From a checkpoint of a small mixture-of-experts model trained on Wikipedia.
Experts: 64 experts in each of 8 layers, 96 tanh GELU neurons an expert, 4 picks a token, a softmax router.
Below are experts of layer 6 (counted from 0) of a mixture-of-experts language model. Rows are named router (the router's row for the expert), up (a neuron's input weights, with its number), down (a neuron's output weights, with its number) and show model dimensions 0-127. Each number is 500 + 40 x the weight over its row's rms, rounded and kept within 0 to 999. Numbers have three digits each.
Before each expert's rows: "mostly gets" lists some tokens that are sent to it at least half of the time. This comes from a sample of Wikipedia text that the model never trained on.

# expert 39
mostly gets: " music", " education", " Arts", " Baseball", " Games", " America"
router:528549537556497508524485467486494436603485501452489576555463517496495439500512522462486528537552551470496451582514430487536487453554460499501539466562490541475534489479425517504520476485508464446511482509440553511509540513468470509550515435420502558415433527536513482519569415532496414500509452486412533528531476506492546559460416480510521447516546508488543469523478531504506525518427
up0:496456465462415568493512542535574515482542562447531499495453508513524557528517511484454522501504428470554550588487531568493545497496544440477548468525484482481493504457562531413449545432452422530513492547509509535458431458450524493558440449542503516503469470533469556479475506516475532485478530510491479488578479537489537469494551471463430518476591603507501474463480439471522511464488
down0:590529544520508530500536401470490465505557430510460578390584528522513495499529534540505509541468517469421522532529421480481460490463436551467509523507472512498509525514569445506475455485506491468519499475530477430560553470464535460530547490476496511529547565444470567505529471531496439470449438519506490515508504474474467530453524505604459478528473489498465479545439469464544463485585
up1:508494482570521527482475518482508519463466528574482488561475479480584543516498439555402447481507562543515476502491493535480491489477621467411487426518522459466503442566573559537557532520486483522478495484547445461466440494510467458530548531492515486521531579501530495466540552562514532473468514482515559487509519533490508500479531488530542521454444438520461402477478464474415559524538
down1:519494522483475435519470474467488504541518480535486506526536539421505519452457522419524522452536481510418521472454544507489510527480557555492451507515454432533541482541495526415521544474543448457505486431461531442512486497454553543438521478536496454496529458466447520557493501490599433407495501456450463595499508501500518551579570525468505464481453521530600495466528525478553447515508
up2:478454515520536449500500476444540462587492573524464543561501501541512395492433483545454478444532509522536501507485477532518521493472449508479582580536489495456501504479542526540461493527464508486480456506489468492441521474508509459568522500575480502586536500576586535562434510439444483531495509490515440499474480567421517486524483467494526492503615469510435535496493494440463432478533
down2:444487544436577500476474536515505501478504587472529486482513518523469457515551523436419520446488468518475503508524475563505561523436490464491533537545517480482485486482565383455470503451511398486547528450535532461500472464471457516530511501480530510492397522449496576503561500506536588478457494505466564545510514552531547466471493576482483459497462594516517561508528503518425519505468
up3:468497455506460467451497452552488480553544452417529522464539534471517502472499446529453485572539529480487541524518524499596603418527507532459514495468513538482639448524542509458460476472501531527542524473517572549508499524480469477484491490492538538445467468566467562533548489509425508565481492504512422457458571566525468518518508471487543540515432553477472465501482455471502488487558
down3:498498427480529541510549516448542516567522516534469505520472492489441511517522540519547495518582486564501490465549416505433470571469500497541474499506455467583420539505422425478498519471567467546534502478484485467501463472494492396517446466505436466521477476559497404473510479554452530491488523494500513458497554398481526499461431442523550482474497480539556537478468583544508534495486
up4:525500493443428552563528527400518470564488460469540508469493478485505464502523455561478551485515503460498482563549486493495472490440525472491560512543474439512445588575554472492494547542505446530521559513489439442470489608469522526480520530525447504478485447555530493498516484511503549571469471461420500478478533471537561439461447489547546491514528504536467516553598489527486512424457
down4:507461501515474408458473493550469546465467508433492527551475483472511572458517572413483479487510527499495470455513532472427519424424550557489476506456469553488557496534455510490462481492453448538495458453480535512484473479482526586573488561486523499448474534474421486503421491479511458502537451507516519511524427561534524561524570490492534454540439507462439457469447546463506501578550
up5:476483458513520498427525491492535485437511493463592565510472515513455476421544494458495474522473487555445514540531528492535533454462443498502510454543584527433500487567437507523509540465578477556466521471525589516426480491532556553456490506517544480486381595488473482544484597489550530475496514577498483492421473483565508485512510493512494530491543557497531549474487487486459508542533
down5:437439511407517466563522554563462508431539500508518485564517540471588482528505534532481447451492480489483525481500497515437506492502584534542500472540480447429523436464482476501537474459490536441491481484563458455530514487581492472544470423499473546503571465503455411542513505514470536464538538591527507513488511490496551514511483485467488492496519554478552419445526495468439409448534
up6:452492465505489490506546552481515542479487456513571473514547533475416535517428502493475475449473504537489463564469544540554492498530492474504512511554463527501508453532531555505485516523462464510520474512509490468519559539497554608466572499487543510458533436565449569539496496503459484534484516537468498546467549461566549402558532524498459441598418469462513567450485524419453549471465
down6:503452548557586507516493566469438523598469546498431459489513415482528501524505526527509553574479452530504553484470528502558551476477469544558484534501458469550491444557471484531580440457530584523512532500507523415448442481472547497546492505558451436426506554545452507484490438535455483525494457477487479508540491479562529474490481514476506463536480476546511464448502514540576502534455
up7:550472453443538492481442523529503499533461491451501521529478490578519543490499438540446454588488495488473478520545539525522448529468593463463499513495545529480509496511532423539482538514506520479428478499568552463527489531518503463464555562427466489450545482520504496472482545355498537518515540485466584490458495471563574531446546504546527430547533528524498521417481508540495552498544
down7:506489518542553482534524437544504550507452525471485482501574456472462523494561598513534440476496528502528499528466524454495574537528423462468548532554514579484446520528515456516463500493414465502472470415475567509397465443517473502489533506465594557478529468442526482521499525530495480547469507526513536501565536491445528513517573434408497498473525483507442499492487534558468543441521
up8:565516549541503494502495524433542396507489484575507523522505553502562463493541496458439461486501500548446479510521521433495450502576519464458526514485562476476505514566539463475542518586490526505432520485495587520577444507549468511562506535538498468478514497611414512468497487484470441503510488457416443504591500552456442516473515541503517485501540506494516503520443512470477457492578
down8:547569487541490501506525497555489541466443515503461550551501477484488540528466459566529482479527456448517438397527575547473539466521459489559489553464532504506504535504506463538492491429560485570516454525529473502520543433500511506518572538442523448439475461497528506495561510508491417504539460428473477541435508550554504532449541559447520465451400533503507537502553584532507537484462
up9:540486516454604464521564493463503437466463496514439507523507534494560514504513521513421517515552498483459544425465436474500584480498462540517573437496539544484579469543504553524496573438478567487540501522484557498450514520460458513486520471505592451505526473611491486483518504466475514568544536587436537530494499544518552475476499531521552533482490492478543518450486532556488490539436
down9:523486438500422536476460474512495496484473503491475597570520459519399500508528492500439492528568462452513577578537472435600458471498594531484516458516552439479407532521478511540503465498522462475518434497570486495501471458537459537543460493511510535440469505543519452491542483538434442510489502485584514489454498527537547455520511462525506493518463539442517527495482431538510570514488
up10:423431430490431479466483531529525430536524526564477519494504546525471540553556527461470466508367463468475462439557521484508552510468511529464464550500549479399445506513504513502444549519514485540440536468509494568484562575439500487525520420514513450532443455515559471546485518539495536515518510509507517476533450533524495486528489537455459573516521423532489552459514488547500548529475
down10:431538539504582410577476481486517504488528484465499467511505464535506514523480470467470570497531501568505411500477467531560538477531496464544499497496501481469519522439561502499514498503481529491479542458456572492477548550570508485405476463558512521466546575528474504550488519462460532482518557492453479494432495498551461444520513484514461460392571481607543561488543531529475569491549
up11:533548496482496489572574511510553481548498472451419465536418568535525483573549553488339554554468509493529510492522456498533478490508465495475463467475526517458554503471469450470449499533526492481527568578487406474449515567465521532545513487488612522513491484504492496586457514470461472467499517442445479487524478491498559527463485479521523498524503490564544523497497498477487448457480
down11:527649554511531519428488451547516521521513470465533492485492427524525514459491485508551522563533525476505485507512525510458479481443461500492544523474482515432483474530438530551567553471506470504553430446517455550454500516499527424452480484449529480553512531538503535486556484496549512510558409453446527518496473444541533434540515552420432474506512482434529427461490559516495552482523
up12:452532488537493472525485413521552399516521580552513502492457582506565484526492522539456564515531508516489510455547531521545449522483475521540460434467463483550525439482469473501455589495512489492586519551533527530484492489474471482542506538512487509487470440461512558495490554542461501588418481419482497473515518542514517525532509584562476579550477532516521496512537537581440436521508
down12:465480531537519438453455481513574543461413493537484500520463427514518505529470558404474537535489463475488469524398534463497496490479500516525449523494520507534469503476495508441459387484561557500440564451578536452446455516543558464491494546497442453485504488595502473514491447601428518532501530488518505494491486469494522522567502482445482509427459529494509525479466440516471539480473
up13:547537483456468473513503455461518556487529535488493433462443458489447481534448504564526464467454505476553496534515493541422435463450485519476510508484467539536520465528459466481487533490608502528476517445509502437488408502471550403534592541491486450511429465527492489553527536540490466498483446528462516478518474540525455522500534504394493500456494465541548596488471515479391481467479
down13:453463519498521502521503505484566529490552549422575493524507556525454421514525489489481485455542508472526461560525487515463532472533564478475527453527416458431452526480496505522505546577554533524511504488500512561483495453502434551459434495488482525514529575536488446479462518408540448378526539466456531452446481508500489426467484529539508529518561458500493563489500551487434435467544
up14:431568478551472478507546514622543446509444455464492464467478549530488570434467495469479507536539543423461447495462558502475499492551554584555516532506567446564504459537501505488560489499449541486564492541409511502578512560487548539528504493534487519495491483528497529477496533535508502490533489494494552554517494477518547428514413435440446464480507540544508472505514510531510568485457
down14:467429565452512566400461507523525477504520495536530463523551513441506506469491487555548487497469487541466565505493510587518465478500527461399495444507503513488564477459508520498493569458438463539530499429518433482449492477462488560500501549464532517452463586401597491466464503499504493447463486488579455525428476563472527515518524505523492470470517499559495531494457471572510499566489
up15:546511421521579578536511511546483510441535360529528504465482519562455510530501407469511502457518510553460524420585504466468560477479481516555438559480515503447422510521478540516443515539501444559448516459559515518501471512486452561477500524501527516478459431491531495469493485532513517551421460498508459472469520490509457496553446494508503526504515504480477422471519544493462408510518
down15:477462536463556517509469478479443604537471575562514547539482502487466493503440517458549555503554438463557514495503491523451516516565494554497440486503520510550530489471538484534455515560411551463519485480544534576500485590545507481512505449486413432481541509499529587496517536534533477497534465467462508520467499542490493460438450585521509502577506553534447525487507532525453456511417
up16:555526473494538447510521569519614558512543527522500414485531516538511566525529487510433478562552528505476560551519472469494458545527500525471502488471511437489493479489485548487566548489514464471488475530501479539526532497382617491472530487471463540491526538525490479558572551497519565571556490469535566479486540431556528483526468503495433469526472533533439528510461440462497460521541
down16:510487523458505437513523434539499537442484455460465525500502445510551459477569510555522456493511472484520510509499447504497516419508443499404511460564488454534527547475510489518510513506523519512445515467543468491510555434443455519518433494530594454522501482516533431504488463584476472477478450472584526476537440561480532486515446504513438454438545486575546546544538492517553585450422

# expert 30
mostly gets: "′", "″N ", "°N ", " (aged ", " same", " (age "
router:433462540500540536448472542539518473527485471522545580540477517518417484550475491540489489536533490487505568533530506442530454466471510449526444515545553475446541476546542467499541457443489479497550551586510525402474439449518523484584495524546479486551554522483478462501422581496458545475437509492507511569440502505541536513521445533520466558444469505546537444489483505503429437505535
up0:510419521471506416476479565501536499545444557440493491501489575536487595492492437462538479552583465460463502467558492566473542529504455473527517486477534542474485521456483448586455472553448486474506559445426501530533480472489526497492521572490408510544489491530449463442470505498556460497454524513508558567489477484544493473569528502557510513474514558562442514468538530439528476523478
down0:571538510477505492448529517520490519522463550542531580509414559546522514490570491464528460415486489529454509494451579473457491564537583505486556471543513511443500464470482483522586518531535503528543485529539522439472473480505535492543505540522493530529498502419493562507446486516468530550469491438462511545469516475449474517461489352407492464472435463548514461477511540514495473487456
up1:476488549446478521526554515539498515380547474499509554437534514530475481530487541486544518469487506456526505460518456584515433468511538474484530488567501561473573516505580560501464494455502505536467486539524523509497369453544507491451515493476505537472493443491516496468446480536501472456525596463565516440456456518517465486455433493441592495496519505522575515497524494565553525445540
down1:455450470524466479436498513448507495435486472521436500544549435490457495506570496515463558559542455516489443393464428526502514465466421540459524474482510465456481578532526421539519472545467531602525538469458427442458483542524446505494497507539504507489526500492512523458506430559490499493417447482503489481517467515449498533475485555486465427504531495570561514445557560504468510507497
up2:503467480467446536504510584534511503509430524493560521485450504514472496441481515614514457518493472491502537509500569607520532481529499442518470436497583511488494468467450520481466468517527485462522473467522480416480487528539503637510496480557501474521495473571544519505471494503494427529447492498524514460493486537539433495442455470493523572432565468524503458487563567531503578436474
down2:532502487532506516539433537531432514509529464465546484467538489554481421542478554529507557441539482498486504521566600518486511462459578508460494552516510456464512479533514486494571463546514482513527496433480530506528493450550540453527494392489467514530529519500501486528479609539520443495531472531464563549465482521541512593540504579540516537447383529557497479483515499460474492526557
up3:528447508483544493458479479521507534577514543499513567540556455477436571553469412451466460527483457480526468412460494520515465479606536538530532444560567509612461489497433479477456504500460501530519483527494499471558483491455511455499546507492453491525511495554470526478507570495569543547553513506518484521547513473551438495506542536492416546490572521470485495528459486550550580494490
down3:498537534530499508418437554379558446545497572528520510491514563480509478481527462592521482471552444470433459521559500529485521519468471455577497456514510512433543530479471529488473549421463513525521509510468446474472500437492429431541490442512524505501531509483499505560432476531488480426502443491573547457533501525556536478518539518457443499508519445469558449565507525528484529471469
up4:485544424475455511518471475502511485531466473457532547546469476500528476502444462507437514496538528571529576557495534472436520551433454561521456562511547579587486529526508493456400485365516528506561462516501570504548446487505554501425445513450584466510456526492474518533529500574513488524483495557508454548502502525518477493455513523534506452470450503509485489529524545465497539539480
down4:503491486486507516481469471444484514488507462592480507522548492528418428535520538463520437499483522520441467508561482494510534487535482546445507497549479548523436469507544467480418536426540443571471427436548513474479521485540511422434477568532487592524521478464545574488488545471502484563498410526433496470499491509496523516522429434526467541480483503478427544494458454490532563448506
up5:475459563455503526502523518497518454549515501593551555482468485503508416451567470486482407489520490507504517439457530526576523524475492474445506479502538508521454488511501530492469503465525500477563519469407460504451448489507537520511489530520491519427532448607518488510479450474525498544618504494423474480534563536486484498537461441467507522499500524621514552480554509438433500447536
down5:485539514482521501516487492501485489511553471544480550499474483512441435500496510604545458533500496418554537478495527486506460548500474477526495495501514493431485503520490551383570435457468495562613478539544520559491492468458525445382477435520563520458535543505455460505480519436552484490413472460494508464500497525501466489490519426544486475485547518452436431471500540517486432464498
up6:486547503446430465515465512472537517539542445425583462521482497528587444473488506534476438507487503447449541561487508525508542494472524493479581540578491477514543414464556512552574478530552442532530524564466515508489489553547600487530480402511522543526447552475490537504466446512459499472476520521526579568526479482485482431598479505507468471502486484540513494539506520482489541508515
down6:574566513483506468581469514570516482514482487559459537471544500490539515468432497450517478540497562582524466488492469442453534478540470548539550473493432468547574487542565490476492482478426569515469512533526431540488441427500586517534537462553586461525492512459483521401487479561516491506518507470481525525558485471462490504461536496546486454408509539484501475551523435511511477526529
up7:406429472595478489507456489495488519515456509520476524493585610492469548500501457501461546491476506478545489457561527554395540461494506541506530526493492510559522517598499448558550470427444527491457570510501487481531462578562502504551538478549508471509494506508451520428503531478497482448481495505476501514502591512487511495525471483522473455513571505504541443472461568502473461443568
down7:386541469520488531513526537516495402435507470538502471517544534557563525452454526489546513439568572489529526496511512525537455434505469533517447492453502551484442503445491527544539473563549487513506511464409518450497504563561513456501474501535510495544434519463505553464519482472491435533570487506539512562527485460493534509415532405551510510544507442499468460519497538588504495526472
up8:548503497450486479489509514510536475463520512484465503557559469467426482493540520477416418498511487518563533510519441561555551521491510468487502544524529457485512536560424533520533480458525405514518499546572550513408478415478504519498552496502537475511589407480467418511518519491489517525491455493433512556526467465479436508472505553495565546454460522497527473484458509486390514444471
down8:498515527525561523514473528535469549500448472436438467516546433518514515519449490569503529525496459512587543547566510412479518530490505501493497442507567472512504506498488436471484505423512436521466509474431516457504463430462476501504489503463453539493437524488492524525469444559441556503583460504542471542523444555511428460537469462518517520469438456484455515502619484411488467538557
up9:464521532488346449523484462468476533469453493444574502519526516491531555434536500566581549514486529495474511482447466467532403576497497531537550536459484511473483485488502540497573511522436425538477455480486482526509531499561514522545470494526518456541540552452486540476490507479532461467529522481538462533492518473559438531498455452519501494422508478468484537536422545455505576421503
down9:488525492507577479477463480541490471538504408496519436532479539557495551513544520409519524438464485519490588500505484515484444491469505491539552565464469493501539578590572551563512512528449485486515523495478535470538504466535470463566544527477546496495580540501483457478572494469554438515459508497514519517497574517515434514528499537516499528493500515488575411425498537520405424539500
up10:511514522523510518421487461512562451494474509417553519545499526513512477491494561513542400465403399546542480515528469529435557526504498474459501509482489484510448482486537446504451535540518519455462449472602436457507483533491534521460522557530478440511476528456451437485462474484493458505490460489500503467433497612555538568545486517520600497480546529522458490480525460487476458522461
down10:471488504472529486538509492531495503399513507512505525492419485515496402508525537474522558503500414495493553527580468516532510494481456463449518466525412511552455485485564581468517484537512506529470568489549497438511442521488489496560473564532379567537542487503460431485481510478496525511510536483526541562481581492529488529518459524507480538465495533459463533472492562541433472544607
up11:417491442535537493535556604516553462533483499500483482476435526484436453494510513557390494488492481504555594492563473472533532512431453510516459433502471462483557553538528502409529489517432524509568555508536509445470488429512481468505489522493463542480458539454405475501537504487480530480410547497540503492524524502543547486513485519525459563518536501472488525466488544494513550428454
down11:486524521505560422467551505496512469515481517495525513531531459487475503452486506541546515533464414477459488482616485562484533476508440501463489568576528491508563490474548507500465429503460466434488437502445546502591443507497540466506571471451500453546515460528532503495531528437455499531584515544432546530487463434493490517532503494572554431459544506499475502420534522520510456468579
up12:499493538468507554511578491482562471516518532492505459440525443476517492496409537534537528551569462531529454531442432490535473501477528554417488465560503458491588465490565533452529531520441462540536504562521424451542526544518512474482444566429488497487476514526463497532491533475460528481476529526452474587528473515490447463503491501487513501514551493613536466579426482559524466500474
down12:486433484526571502488448552534418484524523493427548565519463497474532560529539477490493435533513485527512494561512471468529481501496570484504541485502438590503503515524481503519518401461455568409462474481475527440553482479515445559526424409505552487504510531526548408541444473475488531483483461481539504448531451476463556493478432438519501480503447499529535506454446511446503447525492
up13:435483536528445517511501542539507502462535515499565505556588509519512542523503477437506553484482508428526483484531418517517505512463523520546539486508466553475554600451444572465498491536549457520548465438503508527469560517463499521447511482439483525510475467544602579514470520470519454488520468574440539518511546501549477517506583468424486468531510492485459529500480590435536567484550
down13:498539458506528474461558509481548590515555469492538457466563522461459501493508491497590495514499471428476491506558476488451496477488485501449417468543422581570536478461502509496487556454502493511495489492468545488468533553466512506493527479439516542510444431514474608446454521493491558489501537537398504468507565516503546485465556504454526465472507424573501537496461579498440556519552
up14:493450488515539404474533547388474543460519457556515485493509497442502486563500476530513462560556431520526551516556457509478509553525456489512492500501538484468469487502491521514481571554498516481549588472482464583415449458502533511458520510494489524582553489515421492477461538514542497517460515540505461471470477554492501498394457514521475569524558478540562490524507556519605470489523
down14:420505486470575531525450513492505440532419525535569491532444523502481499450484444493525517515552515590509509573485491454523471512505528453455528474538559512525494490502447441453461443513429473469523470499488511537522533446522478461515434483528536435526498453440485510491472521417563434425503501502525564488545477535564555474503430434431500512403521555534475496502522439542477477458494
up15:539536536537552501534549470448471549550512507536477476550458559421514515502488500552531518448566518458449491494472483575534480543451426455550531450500517468531529465562458573473460574554514588530499486538521499547458501510461460462513487516539543467496456516531493534462498492506480578569538502533470432539492492551552551471514603511568530550577534450467485442486551473526514511521520
down15:467558526504504549563503483508590422514513431479461488470552461504536435461458497561486468547549574553516463562472541535552471543495523492426559599477445412454452446506482541493526568511427532478521535556476456501546560499534492492496514502501489439494559495500449472548449482490534553555526464506540537567519455501563493519562483515441495457496498499436503522461480530489540505512491
up16:547514533528539433484579449489457511520558514513472462449443476573544458540486528523523483456509535489532518495465475462462466453468546508554458574503541426480511475471519480475463433476567530522513566481516541509516500463548540470538510546514428498433506520540474477401520471495469479523562464446580494438560575519415544493513489459494504463500512476565465545484491537578448452442475
down16:516557464466539476492526511616457533420439586590559506448481487506516468502496488468460446458552577510447494487518483436514496440537585564466456421488501490444534509488451510461514542457537503472501459519520510540463424433471436527482515500488485463547487481477495588509506542503466540508514526469500513434453488493494479547509541600464488539443508517486447508534489483442528553490511

# expert 55
mostly gets: " one", " three", " four", " five", " km", " two"
router:543465460455555500487495541583476492507485507434500506562492464477437442574514561539451506525494532504472511522582454529567492483493508442479459570511472510445477466560538460525519490526437516522492505468507535589499519445469481493549447477463534502506495476466482560492483560499602472513466483449539528506445552419513481489459492500528514601483510553541433513527525434538424539447437
up0:464535497486457430510536425489498511522515456493480537506468546430502476514461509492469456507485434513472515485480490513532567581454536514534507577489600512522530534462559477492606523403532512495432592496521535571494504529556448524555528550557423478531480494487533435517532531507478535545544439509536483406520448424532548453455447510519527517462475485525516472456476480491502511490482
down0:491477528503506474624462458415498510481520540472587523495500514557512556527557520534491508509523479453511469491417561480503577501482531537571437466472497511497515571445493548427468485480484454483561551516524427437519532511549530547501505452510501516470504566514510505530511610470463519476506542513400513497485523488516495446492561443477405479465481495506486542588476512536537518473490
up1:495445488536474474500554500456539540471516538555528532561444457485512463525470435492487459516480454570464437531496487557546510469530573464503502510465599485527531497499535533491553511476458493486583405478539416428494487488502498459483503489522488574455529474487559581517508487510561537506575509546496493445492424470493519467478611483500544490503463572473510530564459498549533539446455
down1:521488505488514546405528458454505518511511470464468499433565458590481556514528424463410411537506500523492526519467493486477535446509540520530565500509480503510543504511558541470438504476498466478440537516452533446515493564415528552481453488522549528530500515527438528532514452558570497529468479452450498537534493505509496480505533503502493509579544518540413576449529470498396550511557
up2:523480572517484451449478445497507426412471474498550485530495615502484473499514448554476508492553484538533514465477523488587443505453486452491517520490491473537562516498518525507543530507481511518470558504484511454465456550465467467592640423537453467520495499527491466522477537458489496509486562516495507546462525521568527536484506462462508403498483509535542474523532547454493573587547
down2:562480544538545547484477493482511466494525564449540476474479568464464507546513464499538468452478462430530575581487488448459479587556499510487525529542461518497518475483405540508574449540521538497450471490541547452441534468490508586441521462516461422449593554491588462552489433491499468473503522502477523537518523475438495500500503446450494510532478461461565528487508533516482564466519
up3:504499496447512553541487503535524536500483464450512506560544501455442496512519485491475619516502495551507535512494489515427484528459516460493472547556490577458486514471567479500466528489537534479523573507504559543545543507464476525468503454496463557492466465431488492455455405539514534547490492520582476424500552512468392413498460461503501491527477535560535427493577558448516472446439
down3:518454512528499462508542430561480487487371492609506532537478482515525492550491500541602556559484505478521514493508492525492496507503475530546530458387475489544453531529395492521441476491491536481544495496575503492470447528484490476538499442481458477422506482494537570517527448504422534521539516545519429489519536476516502547537451488469455492478468434513541486537608493494501522498455
up4:485479480565438497569480503524543557460454570500483458495506561490552511556493482534437544552530453529520506483567555498522534520501553518430510488456501552519532540563490564446486485560522470543481551503508509479457516493578418439494398522447504535461541424518519463437536492522484554497390517478508510539544507494495519541468433435530453484460503546533479524517483450522448445467486
down4:488475538536451478523439513571515562424492511495511469525487450497500466487483490548494488497469524436512499504477535395558526512515511433560494468536502450474481526538483447421551479611548444575480454503490550539560493499577484499544448501469462461521523491477591402474561523511515525554497545559494494538482550492528572526449486518450526476482463555505491501473532502530539432481571
up5:470476493490454454485575461539467490450472490464504525484459483514554516539463504527473476552513549542441472514481521538519467456458464507542462480448529559465516515461490494505445558512481518482475516468538452567541488520504490475474505488500566528505505427593430487530462522527559597526424562455492535527432472544527474517568519576554508496494527468524421512628448548488525592512515
down5:529483446554523573486583497519501484531419451521493564399482444502557502547557508454522517489505503530421485545516487500418423507440503500463469454511505474494508509465517461477473445499476543497479448493478474525525592479426534511506496437475498480472480521448494507533547513505508548604475557531541514468502476517458487519504525588527514564454530470541532424531415450444434487510524
up6:492451579520509469525441491565446459529419560490554443565458491494525515491481477459512544506472569516544489520499530426500439483526488547470560482542515530405509496474481476535470492511630526530429563508524511515547550523447523530509491457490416530512505484468549493456524487499476503495517534544435500519500520505484502448492500530549505498487521499528565475476441547570434373463532
down6:491467528442493531563589503514497520472593504496493539569521529480488526501503473537503452441522479531527456504480546583477487528519516487499475513554552524448501518503512528470434586534483475520456457454458436519452542529377545494486493468532554555493561495451502492460512504430429548532463472496475528448476539550414485463547536442427537499511514416472508498539544554519488435482476
up7:525517481494547458454477550426454556512531480524501470562498519569565507510633466477473559483499496459445543453514467514482538501544466527515433550487454494437570484491526519451485470519479520502465583491486538520542447463503473479497400513487468482557576479493487460458467506588493500481482527490534523482473581504458439527510463476479465466481505490460568517547559512548561543422442
down7:523446495490511512479494524513491507525441537481513438518510536477443468455507518467537546488512532505475510543478490458515547483433565558482465455431521526480528529540506480481501448587474571542472497422438461490497553481544508496519506437453566503490488538560459506488501438548488453493523455449470588453397510541508519558481465511630524488524566444472529491434551450538501478469575
up8:450433485510480491547473479474440531487523507561559552427456450527374558491531406547492503466534570497610396513488470495455467519536490421497558480477530518526513427510490502471506477496512501491575505416524444470465477442496468440494555550517501521475472488474521517496539501522480517486491555515512507522482499505543558542497550564529528548542511458479557474551508488524532514565546
down8:530594584501473468494519532524541503496531514561413503477441446458519501569459494551479439497498484460468461476509479556428517417492480478502574510467569477435534553588507432517483508541510465477525575453549526440454500533481546529506551601486514490546450467487487529470511501512467506508467481524518542567554503447468549455516486421448489474476482526494456516503536517530579472466519
up9:541468469515464485512461533484526417464517581471499493556443470556473448509535491477507587503535459560469566516427480532548526451481489519478465481506559455420641546472508518553425433504582462495483517440456551516505469441494490510505475481507465517552491456528519509524506472507535396501436428537479504498494555525561494482535457523478513478453480451569519498473515518503456475505504
down9:495422522413501463495440429490501525511526403537515456508504531504518488469476458427500485504549434510552514479462544513490483498517413460549538402497493552501500485483548476556501492505518471488465501435460391515465492442565527480537553526535497457542507531490490482459565482507432514468514508561517574480541541480450432484548485508535495491479440485431478604488486501536509487541578
up10:523548471549450453557520530518490527496492470531444470502500451582450565553548454583504462506519501505461534561524501414566530518508515480502513576513459468489497522538520550501496452505505486507515436503455472427432449482468414453483515465548501542513510481550478489469355529472587460527498490485482439467452518539571496478447472501491543511544503494438493441524472478547488540535451
down10:508517533478487452479490483535488468502527442414574504518485511507500585527476518422489492476552520469459546533460519489552465424579563520480459425482568519509575556537484483529559500511616522514512501489507492511545450440548529527487495456514482517506461520480517433478566484561463518522451517591479451493571520434549532453516472511523545438498525540495514520605528539511445511484495
up11:451482465515510520484471568546514541552422468544483478528471566433422562540510471459470483525485520475543476368430489453439522425574505549511465506479485561508509484525492477497487513534424609473516481550499519496491496511549526514435506467545437514547548544543505465502480484534472465509435519494448477524528553533514442538501464502569468469494496449524472524557526507521552448574477
down11:528561582539542477549507485499557422492476503525491462553430533503458491455453509513459507511509482437529484432487556509521478497487508572534538505510484588485527582492488507536490565485481512483512460501551500520465487522483577449478510540463428547540542509455526502508499419560504513468461481458467443517538487503537593454465509538562557436443507502432515526444539571492535567437432
up12:463494472502541460552508508476562483504495472520470473499482548519532436418469466522453499493494612527580496477599503537476448503437449564519496503528515527520539527466452535573515522467552478504496482509495481477460529437421498571551512499523477502478466432499495520399442508566539523490555562447503399472449505436524508488533533468461489509500606521501470485444470494492557464494494
down12:445443498573491499553437494440517533553536543552515486443552604522556539466512487498489513467447543546535410392547530520539472469496453522449495498538512486548593489534531495551478486465489504525453512457486498450560524563469560449539509487445396549574557490455466508499531550490527446457515516509534478498512500467458506499489528451494468479517557542521496513505452450455507450523488
up13:458470577511532505560549487481478510507488514526474569451550543431523508480453555552451458524497471460508499403502519429483529537490422588513502490571480441469411466457527527464501509512530458548488483457559499475553534508496527543459493470487491542498454434517488574519514518530493559488542490533528502527398587476542483490417547497449606503510479516537497488519510513425524475485509
down13:522460519475579493483541429556518474506547544481505484519542476478413508467515516480512476483488496489441517543478548443581508555537455403483473428502456460458556459485511567523516548481548533443516434554518477495556479464531544528469417461568552537559512497463545530500447499458511474509489498484435530383550512452531537457488541541470524501537496525511518497462537501411550538477467
up14:478430508524542490496500495541486465486483477428424519511516517497499489547556536512497536542550542489404490620517508550454571496392466490520453439474544497527516544539550486484504486482486445495547462494444479493512441518509523536521528462491472482521502491519451541455503543497470468474488475425547548500506601502516484403582484532536594564532511516488508482573532519484479486414474
down14:577451428511506474417427527564436495502513503525476509529502461460543476507477558516493559505520426528491507537497525474499506505503462498490536517466412505517526506501503485560495480495552464491555533505548512468467543391573506540514552464476479475520471508426536548521472461410508514584414484474500544602467511547602477474507512573507466518504502491549472417559511498504540488480474
up15:563471483566420504513478483530466511471524494440538545516497494542448430486519504425455537450467520496569521453484503516458483469461533437517531461478393486534538493435545520514468416480563500534486481469484515452533518532464437501521523569519491592448486481489478528473523501546558538560495523536564473501500555516518539510515453465508476529616497509469548525507521601512538528521587
down15:549475460530463590464503522503475484472513515516472496453414485528457573532523486553498472613555483491508487552540489472509516465538565521476509518538465454488507447511514587452463495536539412494421445443475468522495515479405420536524491536467526478445447600535537470433541503502506562548458416502493442526500481542474533484530476490549519483478452493550541487525513533503507535458490
up16:575498524457521559491468446530555432534483512524432493464535425501548552481471536471485469529483467501476519517556489544440461532521425545530471483517528513456523456503432446572514538509523505476469520457569440512471454457518510464515511578465558540450539421568467465493462478475441469525552444466486457438503526459405469492520491503587494569505518564490553502547536469536457524503491
down16:462463524477486550456503525477547541503474479459534473475444478462518454476442453452518498473567450507495540456504470463501496493483495495485552503525557525485447507512506526616493502498498458565535474477478459476561533470455419428538601579485424488529496434448549528564551509553445494528522515499525482495556494498520496435499569438435553527572504446445480469566490474538451455535531